config.toml
experts_per_token = 6
d_shared_expert = 0
balance_loss = 0.000444
balance_bias = true
norm_eps = 1e-05
tie_embeddings = false
grad_clip = 1.0
Below are experts of layer 9 (counted from 0) of a mixture-of-experts language model. Rows are named router (the router's row for the expert), up (a neuron's input weights, with its number), down (a neuron's output weights, with its number) and show model dimensions 0-255. Each number is 128 + 32 x the weight over its row's rms, rounded and kept within 0 to 255. Numbers have three digits each.
Before each expert's rows: "comes after" lists some tokens at least twice as common just before its tokens as in all text. This comes from a sample of Wikipedia text that the model never trained on. Tokens count by the router's weight.

# expert 94
comes after: "\n", ")", " Candidate", " %", " Score", " Location"
router:136124086111146097169160055141150077097110086124124116120130158150126137137128095095146112086147072129169067097150136166108146095098139072132113130143108132163152131164109157177205120176088133083143166094168101109077078139134117165143114122118157126171137096124059125112171122099131081112149116063108105110154094166162094116158130103105159157090132193161074158150144158114152138088164125143166090108126111159093099171130125157157091112090163127148208142168118090121129192121137058208115165144142118129160116078093093088164162129145148153061148105174156187119197100102090141084077116111107128117058131176198087146172119177097150117171137142146082142091079122147127161105166145094144124162120191144161138145060158084139085095156121113113125106102094158179143177156100143
up1:140134133162140096106179065100122105132164143121110205165119139127105115140162134132142153134160113058181170124130151140126136127111109130100090176115127112144175197126177077145141140129157110076131130140115127141178145123155079086141118173162124146148163151176074076120165167131161113156135131063114125110082113144106205127129149105191153113118120191093138120145087166103131092121096092114140050098123119078166076135120112126134121061101065189183175068088067084114108105210093116046098144133106094136133167188127097140154141160091134169110147122139094101110114064175129117076124149160097125126134086152120093173121128148141106108179152127104082084132156158118109177102139088094075184092189126094153103138110146112163086118086116101178168140117147140102055137109135169
down1:121132109117146176100133164144140102185133095132094089150064111053155145131153083142079130148139148172144090134218121107116098144132146187162113158056136146105165150091083168147076119065170110141102121133141143116143120127110139164129111134141235068091196093199144104084092115139119171143173122180152043162169128140103107125146100111120107101099147086144134115139106122126052070124145157149125118083129085158129098129099129115151141122100113124144162209164139134114172112139157142158103128131154130155135107130114117127177118042123116148152151117127121138135100129161162103134146163179104192092146151023097109123093134111109122153124182101119137123145133086062106078116118124120118137206115077130167180082123155139129144103204094161163144111098159132077164130169107172
up2:133133117097137111162132094122146111080105061122100083085122180161113128151170070119138099143170163127153109120165070185095095089124118111094188128156137110075084121086138157164121052128174142075106068109112144127185129120156119150146149054145180165088103156092125144156109098090133154156132067134145121078165151071172088132155068109174121173134134131156114093090102086126149194124180179096108084157149081146121106172139130139125156101160118104198114131180155154113130112121091124162120098049141142143151156108110177126095087107060116115147176134088120154116159097158142101151115129168066078125121134153111140137117113167122101199111117103133179159120164128139172159112155145148118090200103107149148143105168115155153102117112164185069118087151151178077150174177169073
down2:131137123125056082152160129166122138130138058078130196120144123077105115165125152109151168153156107168121093094158131174116151141086083066158115074149123119176186114115131103185107161204079145140127086081068158123164106110130144172152112174216089087137090112152148147102167111199038168136108185117116113093128127108144130167145174175180094162075123157078132084104091123103123136159174093087118122144106140136159151117097197183131142107151138095143149120138179178141145090111155098077117129124107137133128156147135156121121083141108108110117124070117130090132159086164142135153086144151137108042139186118131123109117174164086116133141116154154145109071092077090115111115078081134078104168105180073098110177146164125141112112126122140114165179104148194127132182144124132
up3:114136097166128121151140113124149114146116106091105097077105139173107115119107072133118097146156115095204119159101172142153124077158112099119157034128109123115072108119085056105183117090147097089092116132119113187136127134142107105109123199131177108123141119125157069144109145115064145128087151088192136132072136138071040171111188173139124113094094086207130148071099166153134111086159079082194155136138140158117119140131133165098100092155112152156115167117107116164075114114137101078187144169149123163121129098166131166116129118199140155098128166115180146124116111133121124120126166082076134135167124145139139130145103090154151197138108154138132113159147155112098120151071203095131153079172117137117102176077192153145034141144132185125141159058130114085150149122161110
down3:033137112119134151117173106111183140109109149102157091110077105171120116099071134147146147124143172142176136109156093097119156150133127111119116129139147145175163079062133081135175107151119130176096134133209118066152115132151146112101126119131143124187110096141156170081134110096166157114103130149126145085166209083133143198101129165106171043132150161102122097143112132134129091162164169096158071140155127086142103068170155174135135132116166111150121161126194161145121125179203101090154137125101159135095113079141120102117092113141053137142115148134170116139133166155149072081113115142103166151152136172130109107089107062149098077120203180143169101173106176103170067111136164115082060098082201146148112161110109162147141109052149093137161098122106154122106107112144137
up4:150154144199130184135104153096112130090133118169069179096166094092103128136180133095105134158160074097184130120176107183132114193103147119123148164093135073156083118097115122169147175137159113113082130118084107096145200060153102133172101136166172136137201089091146115133172144090094129139092117215056112170143174193142117120156177160082094131142148122161132135143107130107167141128145146157088132163110163136112126135061098146107092116113170171097134106116154120167158079120141086127091121122125185164142112083144097122127100151099131148122146137122086071133083124136121081161102094152136183113123116087109128167142085180139132088133089168111136125121146088097123130070098075111160124083166145144121162194129082238125092167105151064170081079132161108145160132138132138
down4:146079187125084094157089119046121124090112165087096168102125188153115119161090174111106196131132102138180117116134109156176110135172093132055116162132167119165135183088154091122185105202123132133152160160135125074152106203055108157103089147072166137177124141118135143128097190108144069166080129119121118136115100149161117145168120093144149100133136119105080104066149073107146135157157143081106148180183124105134176167143184130088080132119113185092143116118067147151104151139103132145135138081150139182165122183083112157139164137129119093123146182154124048164108167113164102109124114084109135109198156112094162138130144164063147166112092128182080109124126118151143131156112137068140145117104126065157186166154134128091141128134145182075098101127121115146092136081116134
up5:104107147085117152127113105104104111098103121134108081127164153191081148116125119113094076106128121104112089137126163171082130141127153136154115164109097087108086121146190151159158170166142115147071130160120145040183190128188124081150100185068155123103117075152199112101168163158132124131117169131106152122168132085103106175145104203075139154131116130142053102162115129094122152118154177148151167190145082112125122160187124126123089088155063097121175134142212159182135143149125162159144125132104074062139147098160112169124127065138144103114109122087118145085126143159101082109109168090150164138110081152013134146167157165142141104109093169128110124117119138106117180114133140105104133063171168098121079141109088141138112096114193099139128169180178166090125123128097111
down5:143106102141147148115135138160169117139080101044165109164170100161120168075130130093121109174120143160125159133113115113198105170129127138178084098151105072165149110143143151122129095095119103142085140146109114154175125087094116099112114079100120131166133078126119124090144101112153114125101125117086134065118145142131115144094128118191108093208133097180172199092128108087125050082084109117118185105126080121104136166201145137116125123056177146145124159106062155118136106199130144153127135181118116133188102078183107097127143096124139183189084130160202116126141058191159157091101120146094170076107108160134127119110171066111138098142184205157114153151104053180111099126149150093160155111110092149111127162143193117102102140163139150121148121121120117170145112169076141
up6:082144114133129139119168147150147131116140124105141100065123146156107167134118149132138141143134153101081157099170109064118117107127178158123088121199140131153136223104145080137108100121084180103168151081138090180122163109069167115184140186134130147073059132132111101171147176168147209157085142083174133103111135168120137143103176164097110100117110111114083080062091172139157100139123118124110095125115127081172140168089117142098138136112174130092141114170077102126121119116105168153079160174101075084116117133106174099119128180087202120107100113162188066146115096061173161103128121128149135125240113124125134102107130088096075169109111128136171127060160088111171131112172088122185066104130128115131151130118150065178152167134101114143161165104131129119143136126142080
down6:113154113118128084122117136116131121129140180141125157096103109116180140193103124133138046060138100147202131113124098078126097102147140129105161101179156170144089110113081056148088106131052220093162137094160146115144173085170095121179166184132059150104113152123111109100137162115206180093129134133157171130167128094129144123209097107115222137125155177134100168094139097071123117081139136137097182165155152169131070138128126153166168115120113145113093070162076086116148185111131139119145148161091122140140108161151145110188133146181143124113102154123112146187121068173125145110123110089203088134099105142113126099128090062078161131128137130091121122131125080078083147081141097117124127172092125115174136102110128183130089107103075161112123181108119157118113133153152144
up7:128139152090115136096148125129095070139146077156098097105132128177118135138071095096123137100151170127160133121153114185124132120095109187154134088148141125130094095101129145124117129131050125162127081121094191117071170096141124158201087079172085132137120181110100100150122062124131169115156145128086079152119151137197124126072159161124085159098098196188093144154192179151146147160098137137164134119102101194136100088089144131065082102099121135151133112140126157140053144167118142163119096114117073114149158111113176104125082121112133177138162139132101163092134114147136049147164146148158143165140129091187108149161090124159093112149116131114054156136113085148136149144129053169204085081109140141130140144106080154070120092192178171184157141120149116123186186102145081
down7:174071146023108120118114082122081079128115074157126127118134105121113151145146149137145083099109105141147169168075133154081161111100114208123122189171139114196144152161159156095191116193112181045143106131112126172142141121110099168129142104134173149070152089151112135133159116111104148137138097125099155093145170122145154050166102158160090136144128131097143167139141084068133124104067143120089181138119151087080114116079071155114106107099146115167179145191087126079105144082043180113148165136137112175169165109144127142108062131109131084142180138112103076137077150180116127137139119099143152119105193088098145134113118121097144145117124092099169064122151183172129113108143061144178137110165115165128157153130173067134150140109146202139131133150152101139106115111154119
up8:146103117087143122129139124122088160182169106126158070103093127191136133108126147137164084141095108116104116123158123177170046185138096170151135075092147159128159126161176148127120151115178184090137076093142125067133107106098197087113115109130113158145073141123113096122091103172188154143166154121143140167150125170159111112127106164111075134142182130145095162147110130121162110073161088130113133162090092119097173153145162121149113123143093106150092132147086149179171161058114113171060154089082071103145093087122196120178156161156106170206094162051120071091113155086164135199117099179111156138135104125108064150113181143151165179154095111103115096078161112131105122093063105104118117135103148107157133115201142153152117136153110140112102124181101132137093133099182088
down8:137129156129074066145123110112133119104070170116097111117131156125105144081143126155157119122128125152098127150143092094148096139173159189176085108103170181166173124223136167117126161135100121150173135080075102165059089069157154105104123144100147088098084152217122110112175093123139116168149164085181103080127101098122132114111130139159168160083143176195147159161117103163113134161118073147150121175064102108122162123139119117120143178091158129198085143194135130180098116062139148113131126181133097080086100079156110181102121101152119079127180119070127136190140155111123070101109147079074132121140087127184139179136114146124087134127100110114161096169150120165096074111147099145105139095125179106119140123123145154104119170062155095177092153106154160154111096128144191

# expert 3
comes after: "\n", " |", "|", "==", " No", " Date"
router:122164124179122110178148087187097106087131180120097128096159139086070175150131101148187086069108145092162153075093145163102136080103131151128141158072076106113161111183151158177102114204117087110132123135124071151122122127123169142101062161104121134114132137156152067137131075160131147132147100116110088160161120094153154118195094114174171124126088165186150140159170097126132193109150133183111097087145138196077205161087078152151105172061163175135167154176091138138153150134093141112163147130125164104124071177110132092129150171118157070150084138095132100142186131087081101131118132095150120144109080108070106123140107107096177143120204144117151121192143125126123111110082135098187090128152170122085137185157089111106120094104132089126155119155123102145112077124094137
up0:125162132147120085154157124156109146118117116094163104193127152060155142136135098087145090099098091118145127166090067143089167111122153138175070137182147143173140100113154114154128136113146133100137112125141132118148151089129162131096129113112072098077134118146103104181150117157190143086053136142129129111109135147090082114109145071141109155098109127137176184083135138130085136102081156095101127214118153110180127121196133127146045109094130159073163165108115208119134193120090127125153082140081124140126121154206135162165166167113129116116163131160173119188139136138107081097104079074140090136121112034180132150196177162153097152142188181169063152132104140144117093125102158174110077165137081117130137151150156078124104156165099115133135173116124080132190099095166090
down0:134141111155100147115100121171165113155190189139158193110110128117129197159128105150166136146137169071155163160143085216137103191119137183120105108126113138121145099131117171205085123136153083120127193164124090122107068162054141092105109151106052148098125076117149134205085121122105198093158142068147069131099110159133140128120155117147131164115106081135147124153107154178111075076213138117151157143129166077127126090095111125054068139130124059097097139139129135095125125060087158123140150070087192156128131095072166074147086157104079137147164087134099163170076153123103151104127158140114158131094108113120124071116151147094165148085139094115101118110149139131130132113075145137129138134079121135102168110133095177170140145143115120126168116144181138120140122146126194
up1:091156169132101060157099071133125114120076151175193098112128138115190106165204176150153070078066132122153150123115136109132119129127138167123153213161182077155161094166105091103070105094203098175088118071129084109160099140149126109126169086116096133131085128171188107155152150165124179126113124080178128136129078128129140147206083168077108097090120073110127058106120161129129076100142115107140124168159120116106112146093134143102108082207137151136185158123138156135099150142155127136121083174076128137028109136081150049173129128133132102095196121111131098103166119125121166188161133156133118182122148164148103126135128108095137166111133112134187104093109072145143110126084131127137119144151166121151131073114152158138122079126118149104174127129117127130178162105113145
down1:113106163119116136084106139128073112163192133154177131086153122124112180147125194167153078071129151122156149120096152154115125132150147150104073184112146170051063071127089158143137120133157135149125054127107056119097105089099155100101147121193106137118141164122146117121136167145117031127133158170087135158124100114179091108147122115116190108109091115133146097150108082109144132105149145085121155092164106140145087154134146130145131053135162135100176151151176055163145113085213147112191124124099117167067135134068203138148094120161176093099137097118107167162183125087124152149100156120161145127110166155183213142098106123088127128119109162132101127117111061075106127080096090104154137160136127138152065130133160180112063144138140122114163153069162111124109170139127137
up2:184139110076113110177085163159128123109120099149130097107136160156145138081124118097133147161138075123160170085150175114097151149093115096106123125106147077182175182165124086128105146088126137077174161148180120148133128087129088140124110092114135153113214110094103091100100130094115218048123095153139148136112086127131112137066089103154124092114115128138144093155044113130132173160140139176134161077069100083135061117124144129199138099043172123155211139099132156149123186123105137164128158198105156157068110160131058112154140072112164098079157189160134155109152118192093173113181105188110095115118105099121161116118109120109141135095094122105128125146168147150096131046103128148130131098158141100117145140172160151087128067088129161163115135118148149123090156147130105
down2:162125092151097103164156093111130095118133140121147171149104161096125161156106119110129078098171112081075154167115147100045170158166169071079119181094096158112114142154104087033114137108120169146123120111181168164074152180124058096095153143117104117186106134145118147070180034150189136152134118137108118120150122128073188150093090132150182159147095120125126148164141071167112104136104166124104135122121113087153091136167025130079099112135152167143169090108099110116117130103167137072155126081165163173135111091163100157073088147114117143119127142140185175101155176158109125127104158130155119106147093154134152130178168138161167111080137143139133116150121087170189046156141175153099146121116126135126125133151111104123088168101181166168157143156171150168107077108161111
up3:098124131102112067132165146134149065160116158158057083108116127135128089168090146088124125086146135101175137111125155139134090162138070179151117158100148107064098107133128121180118148132133098074080170133157140122145150104086168136156142047098121057215147147032142149140102134166128147092152114124118101122104115111115131132155102146137077155151094106089110134148120146065113145141147131158190149106094139112108151118118102118101114166157144135173094133122126148163164136087137159067155167161157195176149164108167090107148128119176087086067114085143169122214130140107112172108117102148175113151117127160113118095070199115218116128177119193130109050137129130134124178104146132125116153117144115139128100192136109155072188182147119127108183078072126134089128074094128141
down3:095110070140138114102107143155117167162099063068140178105173158158163152150118142112135166115121136145154140166112097078183101141128197099173098118116142138094157106148092124097102138077142095102130075072159095101136118166092162141130166124138153104126087123158177103171096119087085094090103061099118119148138081109174100141085094187153094153179087165076145110134128116094106211122150130185116138124093146139085191162079153080182058170171145104127145125114113184121139150203085136116121107138169138096125164129120104145145191156122137122076111110132200123135172187094127147133161127094098153203135160153125121153150117065104153150147075135096188115082110193094107172132140109081129087097127174141158128117164102059090128142104159141134126132159123086099111149150158186
up4:076113115103150090157134165142115129112171037158174148123142147162186118116107152100152154174096113105117117164130101108136174132084120093107152147119131175127075175140093061140089075157099155141109090127097081152101124098079131095128123144134170169094142126131119132177139158097103165144163098140129094102128078137078166136087130124179135144137136109196162135094195175120129113143164162080105125142171096156172117115184147100150130129140164107099123128118100181150124146097117114104204113089114163093165158161139150154074150139149085078134154145118111121173133140166082128066109116156097136093088172089118098093200104112161070140148129169113132126122113118147124138181119026165121127123086177078101075160126198117086212211169112119132168180079139143142194131102103112
down4:112133137130117088095162165097110077127118120139106126145134059110186161161093124113108091148187126163108131178138087136096175105105070151121121144087158118097111204084113116146121130133124127151106147073133135168117104085131132174172144140129144058093184150152171142136095157072167120118106144187163142125095109150090116167094094093153130169139177050108158117170185134162111154159136157121123098140133094120093128120091093120098139179109051158122140108087150118144129105095089114184099078109186104074153117155137159118123152122118092163140090136162137138128097106095094150148158100201167183118177083068139000184126073136138120097153143117127138128104173129126109183160110115136131098121119127094158105103145172133137143174160139092173173177113150144166108125083162148
up5:181107160074112151134115189107125074138093089132172107135194095146149094133145071196155122136131165150104118087091200175113081169134142125125145101107149098112103121118125237164154060151077143186164103116130107147159156094106156148154057108131139134129137151112120050151145109180137121157099052115015085173097164129106160089100171121117101111162127088185077115082135161078160147125127133137092167163116157131132119187114072122124147098119118112142148107103129143115161136102132137106075115140105131136134126138166135134217102141139125114098159095089120153143121135152182105142136135185123157095107153125173095157121156154133124115103133108141178155135138133162134101080112162142159103225085121153119115088149082145097103127118107118192122085104218116095112173106123157
down5:091156194099132130120139142141084193083121146135132108135051095171111143165154108162123142131133157072104136119066119150143100128089136170145093083078131042119128072161108152107151108136119143087177150061107118128180153162090113145101165146083109112139106160145156064152158148145124151095141081115079152146145115109104147112095107211103129130140162095127134147087140139115174113118139170129172099079169145114103119131143143063093113167136151154157090174137125179141178096202148067157173165120134149121100172124075088087162110148122168086125149156119093089072138105179210114112181139129131127130162160151086100121115119057137177168144123154130121113070109203131128198138122159087100150122156151129099086127162076171104080164084143112111078079119163188158103120102116123
up6:078132152173127124123098094157151096184161159138093121174137145125078166140187131161115159111099185167163149132114127076075078092140164143117206133104160111136127126226123130087105137070114107118086134107098100136078156144146056116101149178115141117184140096172148173145104177129104116195047104144074143178077115112153122101142146118082103162132102096137130099161099126172177160111177141114155130141184134076103089089143111154102132141178107049091159255133105117111124047160173138126106100084168129131144137129138117140099034133124109202157104161146074137103133181131079082090110150145128109137113119125135172153114132124110151117105145151145158159161168143114122113174149143114148085098101130148139091093155132109168123073143088104155148131113111126110138136125134120
down6:126150137139094113117161137097093167193143082188126126171182095132168107116145088116161119137074135114191167180097085159112159119133112166124090153093143090090113136157156172109179110115191142149151150090185154135135088174074151134142114102133132204145112133157139108110205128208085105115113121118132121136118084151115119135095158127124145078121124101153120134168170161121097107076116093151072159112123094156118107088084106141169100089165160168104122141034121140132122104129188136087149136172170108122167042055106178105129169097091147114176149131095145119112121151083124096137164154118131150111059036105119096101102171102134139177127154180135099110134093122108144141159153133082128076103135154149175154137154083143109128176100120050102091129098149160195139107124101059
up7:078154107174122098103186145125138130119136074187143090152087163189122141116126142168120141100169158120091128095132189100130128104180131146129084181117182149086144166102137153092096089152183116133141074131069138125163179062137133153163124113099156103213076142090088167154083084142146132111143096095061140105135110107124153094102072204119198136185103183151106156151131152131173107148162176175085134076155164138152088123151120101141134186124148097127118080136168165170160123115175112080128151154165133113077096163141110075106146141144136187086103093118143167186177102105096134139177110153142075167204174119094131087173132114136138098112149075131138101120119112147094107136099182085117120120117120134162127196151134145078137119103149152081151191131101092087105132105104101
down7:116132157123103153129106154129107129123079129167109106157120173171101163097095061121108114109102078167144092115135138091095104117043189203108141128120079096088112136154120128142094146102126182166109092145086157110104111094129148151209151110149119153114179124144119170152098088114063120155098129185136133125141171155128149138154166116115077082105172073112108146101136135155123121144137100185122117120102096103137150147152128154095045145196211093200100097102116149115127106117106129160140132138136115108114166119109084121118128135140132129126108155155142113111108148131122226112154155060085176071070111126098161093119116142102147121240209140153088094154145147093081157105180120154134102155114134129121168089128126063125149190155098148137132136140117168070156170207082182

# expert 104
comes after: " ", "1", "2", " (", "3", "|"
router:148165205073137085164137150115124125072168125104150132098201078125089109169159158159148126113123188113115092138143158110126143120146166091146121077097083118169165130153121158159167053153086163086125133119100081130152131136159112146129094138130121135117067116150131103122114149180121103130120154091123137141142104136149109115161100103073168112083091115082090071091177072094163104069116114125120109135079130051079110121110079103113136153107108177173095113146151109069085143164134186056098178159090135127136125129192103159145181131169147150119101132114161162158159175212147155122092059088112110163161126050087138093116096164139139171155153158130104162157188100130140168090123106134085133103129156101119169149181164153113106147154173060135059090142164171149141135165117131
up0:114099110126109104118118178138107112119173119029100141075141132155142183108128109190082139119135099160111157113106106133080092169115135132153147118095094136155154109124107108102139106155122076134120137101122154137063126119138141133093097148124201106234186113104116118168149052092083127129155146125122111068061113129179195141133141108162183120092141227125124164159153147094171108103154109152117141125114168091082086090124081175122120142119165115140117171091090151107101136108083142142120114101147118157116099094139136108130163102135101188100103144175142155201121178185069086129112115147111115095154129126109096100141128101131165047146137109117174166074110195109171135140048148165158132233165166151154153123116177166125130108140086107083166175112125108150130123157142127
down0:178108133150131114076153142111149157108150159155154153128137120101107140146131152143126152135102137133174097166131144133112139129119129121160108163136115149172126149199153126069157164099069130108103098130114090056132047085147119087151078132131116136061152099150142171107144158106121169111024155140130125160125138171100145126093155131126123122145126153123102119135137126130106085182170126128120081150113176175059088105081110181085218179127141119186133074114103157158170171155138208107179134105122088137169102166106164146089164093103059093148189150146070118102097160123113158131155164155092120153096090169053074109062086118149127201149132171147169164109149133132134102177092115096126082110187110153113087124160130091139117059111100099167097109093157118124157118167095170
up1:104129127114099106147115126142195138125111111143072120156138163137123122149099063089147149157123086119128163113139128110150148126149091095112158135101134111176160084149129166130082146138066111129126130149162159190111105150072123165110064135112147144088093142130114029095139121120097130158245164119128093118126138141143123105030102164089130130162175127149122131110049165110116135110101046228118133106105084096112173129110126163171144121103085123107094134082114126153102121136128172078129151136165125151086163073151113109155122190135138090116106104186173152175161143081164143166130093128150119156130153146191146061136112101089132160090120139142107126144174140105065074123117137052174144173190131129189148102121110107181176087100147162121104167148125113148062096153135094
down1:174148065102105151141137154112139091155136135216133179117097136163152153140080118124166130069191131107162131157143152078091153120174174117090128137142104168090129096113118140130163127166110162100083149155116141091103143149130127152124104146119179110144085133166116124114150084084134076134157091146125119143135138145105140173118110110117133121124135108141153074120177119199102116137160162173136126116178117117111151111154105132138134147152118175129167155119125147109107111139129133137123119019100111143155162089094098166113073204163102063140094162101149131089122164104180133168179091157137093103091159154151161137139179195143092096018073095145102133154173083075034158116089130106165105038173110169117112107108076096151085131158106118120074145153106113193098123127053124
up2:110116192123137181183147150107085112095087169103106156106042105118145128139105137170140156154120058115144104082141108133183058105154108092127154131093117083117170091104069145153184122130160059085138193095158098152093047164144151093109203112116160171104089083149142144142081119105185107164114147089080134140174124093088137114152164118162091105169122150078072136093135152133107131159126190145105211130154108060092086057127101121116096130091099140120161137143156132103092168129162129154165116102150181126133141183107088123114135101149159152128133115159134115094146167134145125091171143151088150155140081122125143149092150150111104217076107144070115132126094124118126168163163110121099151194101110159207134072146115122124146156170098099136125122169173151096131144153105109
down2:097094130105121141083103115160164121137157132192094126086149148161108154107156137208211123139124099163106159160126084136135154139142132154180125064080138122113114103142107185146180116125145129145150082127194068120121159100095162141128132135172126126069164138169107117098134128171130092171167134202110130103175117162099129133123144123073149108109170074135151101120138143094222164157096071128190070103147191143144083077139087132105111097178150135117148158173102064108101114123112101058118095126113142091125084091156116137119126130133118194086121124087154083163133141160143152189077122080156091116169118147110103130105119106113093089175128057154162151102068147095128144121148110138136141099115119098113128176134199103148059119158171106048062094139108162091089137170100127
up3:169163169153105134120098116076147125128087126087163087100194123114119170151152082142140147113173172127117147033098166061111169108096105163136037148117130074156093145153136101168110117129114113093085122095135125130125109106081124176137080151107155147136120081201085093102183178133098083135138172085164145086101140151137144191103167089143171149047111124115154161132131107138143137135118070133131134125147120107160169158106138134134113105149135184194132111128150124075162156132074053067088083105165120127182088117057089132151163129058104068061110108162124124173148087135138111108073137125170136184124102087104067137111166119125164127117141096109094086111045137185156105134165124138109109174160144110118191102126148114103132105138154119118123089138151122135102081152132113
down3:190113171166133114119182201164134109166126086128179164149152106147137131097097134108168090063085118133148139079144141099134110117144201155102119103167123080130093092152141115150116177140122065173099194146110155133190137144086069173117158136071111083060149139103150048123139107107076080118101111165104129155196158116146133149113097130072104101100194101054132091099078134143164189141102080140130140142090113103145161142144140148105122182099124099167149125108179173190161137086120128152140103136143137106152127183164139127157125143097175132085120065143085130135169111112103096155135111050100115071151143099095145114113135098114154093141176122124153125122093143092217144111113092088091179195178133113133132125133120070120189147132129087113200147138109141105119111116126109
up4:106141168151120106139113119127147118120164147129103135090164143139143117133099080077106128115149132124144146171164058129121086121062120157099133123148161160102098127110161129144146107141150178089151147158131079026086114128089076118083113139118115080118161145124179095122167130144105166129135066079168179080066133125132072174227125070148128089143131105093103142130100096092164156096134107084089086141108255114110118098168091131078138161099197151122143216165119165069110130066164115152120135145151182088139109117109173140149146134107105155147147136168108123091169117166139145124163114152167113117167105147136145135190122117110095168141139068138121094037145083162158126150150102127153159140072127096129150132147090162132099119100131108092116111086134085102166101094141196
down4:090071082154134139137166112154122114132131138086127101134134069138112115078087143132142137129108185108115052073175171080130154162097138142155161164147066126153149149125168106110163110083133172145173034046131153127173145126166139160152111136131156099139141088070134147098146096131092102134096157114084116149112159089165131130108190126110108196127145109111103140160174115152059130165167079126125153161077183087152062154088129126100164117111136103117141040139141162174134063142094135122120129169218151157161188121153117111144070197092115148141139181153078116126146148089175126150081115102080152135181123078154111114138100156149112179134093156133122146146168086065137176090088164128097125165103089158142174108103104144143102172162141143152106098106076119139140132087139155
up5:165124126136134169163115159148099052116178071099048179100144121156135149145122108079159094119097179134112109127078131123047126135129128112148193102141125212159093094128094157101173134153128145164123062075186105165091134167152125096113185196129145106175083176131160140128101110146152153055160066099101188075084158129146094146109112082171118123153132129093071184151194164153146160114107130124109104087121103119163123119168083152176146159106165168104136103178100110108082123145081109155120161164118141154115196072158058113092106098183082153115137113096114122141132141116069076123130116122150142144165153135139150198130098122128189133120173141132114111154138166139149061105151165108159103119174129133153120152075133118115069051109127135101149163138116127139138120145142142
down5:134094194100130125135143131110112133142133162128134112153134148076154126119142152092093117106176116075119110183094222121134103167121155116110142109140095136162166109138135117146054088148148150133159169140067157158114090105074124111092079149099118148098173123079175153186112164117168180135098168112141088106108122116178085117162175086124107132147115090122115166095214166114122157149161091122147133161130081168123157125142131157145114147164134165161113135115121133057086174116153156138067127121166152102207116137103060197092133084138137132141139125140103154068141119047149157083119178165150171119111145128092124127134121113119136099166138166129105146156139080105063082095103060135088143168079098118157098114151119023087065103123149073195146138135110149082147090177177125
up6:131163139090142090208097178131185083157109173123165140140170156093091044086120196213097131126095147151110158132087118138114143182188133138098145115181059179130094134069193124105144094103090076113141130152089141139205111146111134148161149128154089176103150130176151113170140143160142121114111144137148161163128122170122089106143093084123077099131105114164116099107111143099103144125185141141159132117116092101103119126146136140127158128131080125200128115167147121166133057170108063141136154151111194123171085120122185134131127165165133089115149108136088111136132141111119099135136137144128186163159132105074172097110109139062156093111154122131109045122099158090076159029178071121146109095128109129131116164166129146168107157100119176136150065166149064118115095121157148
down6:117115176099109116165106116128131099125044136141141150121138103141134108134126095114112136115174112165160118108121112191100130041117130113119151108144171098089145180123067098115137199114091146114146116107121170137140142094139143139165084034158087088085155088131142144088175194156127152133109091121134161067136151131177112121143146111078115186142133161093138078096067147125051115165124106102169171124129116124169167144088159114097145120125204113188080172115121148205102087166072155156174127135088108108132122169143133089114096154117100090088149162093147129153114145137104123099156069169011100086132100123130136142116111141168149118129154116120184140104144195140126118144110115128131106083141112114129148111120195210190183177162137123153146067178162117162118088140161137
up7:172093133128134053155084147118145117129137179067095166182099127136171144120124105115130134170135176120122161119087113151132143120098117108134184118141096181108138079115086074095162038099137072137142086102112191173140162136185140084126076121170074113136096147111126143130171147119161091138142091116093130102135089145096160137180116119195133127088140115135155170080176097129143098133164154057101150080171139144184120164181103127150133161115085121101066158142064120149071156148097116125148140122199166156172142100185103142088123102154152153109109125126156061105065148152095130159157100097116120136062121120121122081167127142251095136134172060150140130135100146141137149153091155129132183174092127155138153123102123149149137151146129109120171120191095142113114151089178183
down7:092142124142156081081189137113079136150208054094113047116079157169114115138066121096122124081153189159121103148159182151122119050127130104079139182142129205128108119113144135111121109143110108123111083114160103093151120117006059109105118202149107158121140175146062107154087153147128136148072168171160154091121145125118116148084132118202114138173087154174171106110131158136165169184130156132127107109139148166124102152147157117148123072120144114069177071137078151127102134112138163116083121120104116129178123127140130186109150134126133052100163123154103147119094155078129155094182138157137132156127115099145148144193153158117153112156163084086104113104091134096078090121126125082160104170158097111167130096150130154153117104139180161109142098193099129111154140149165132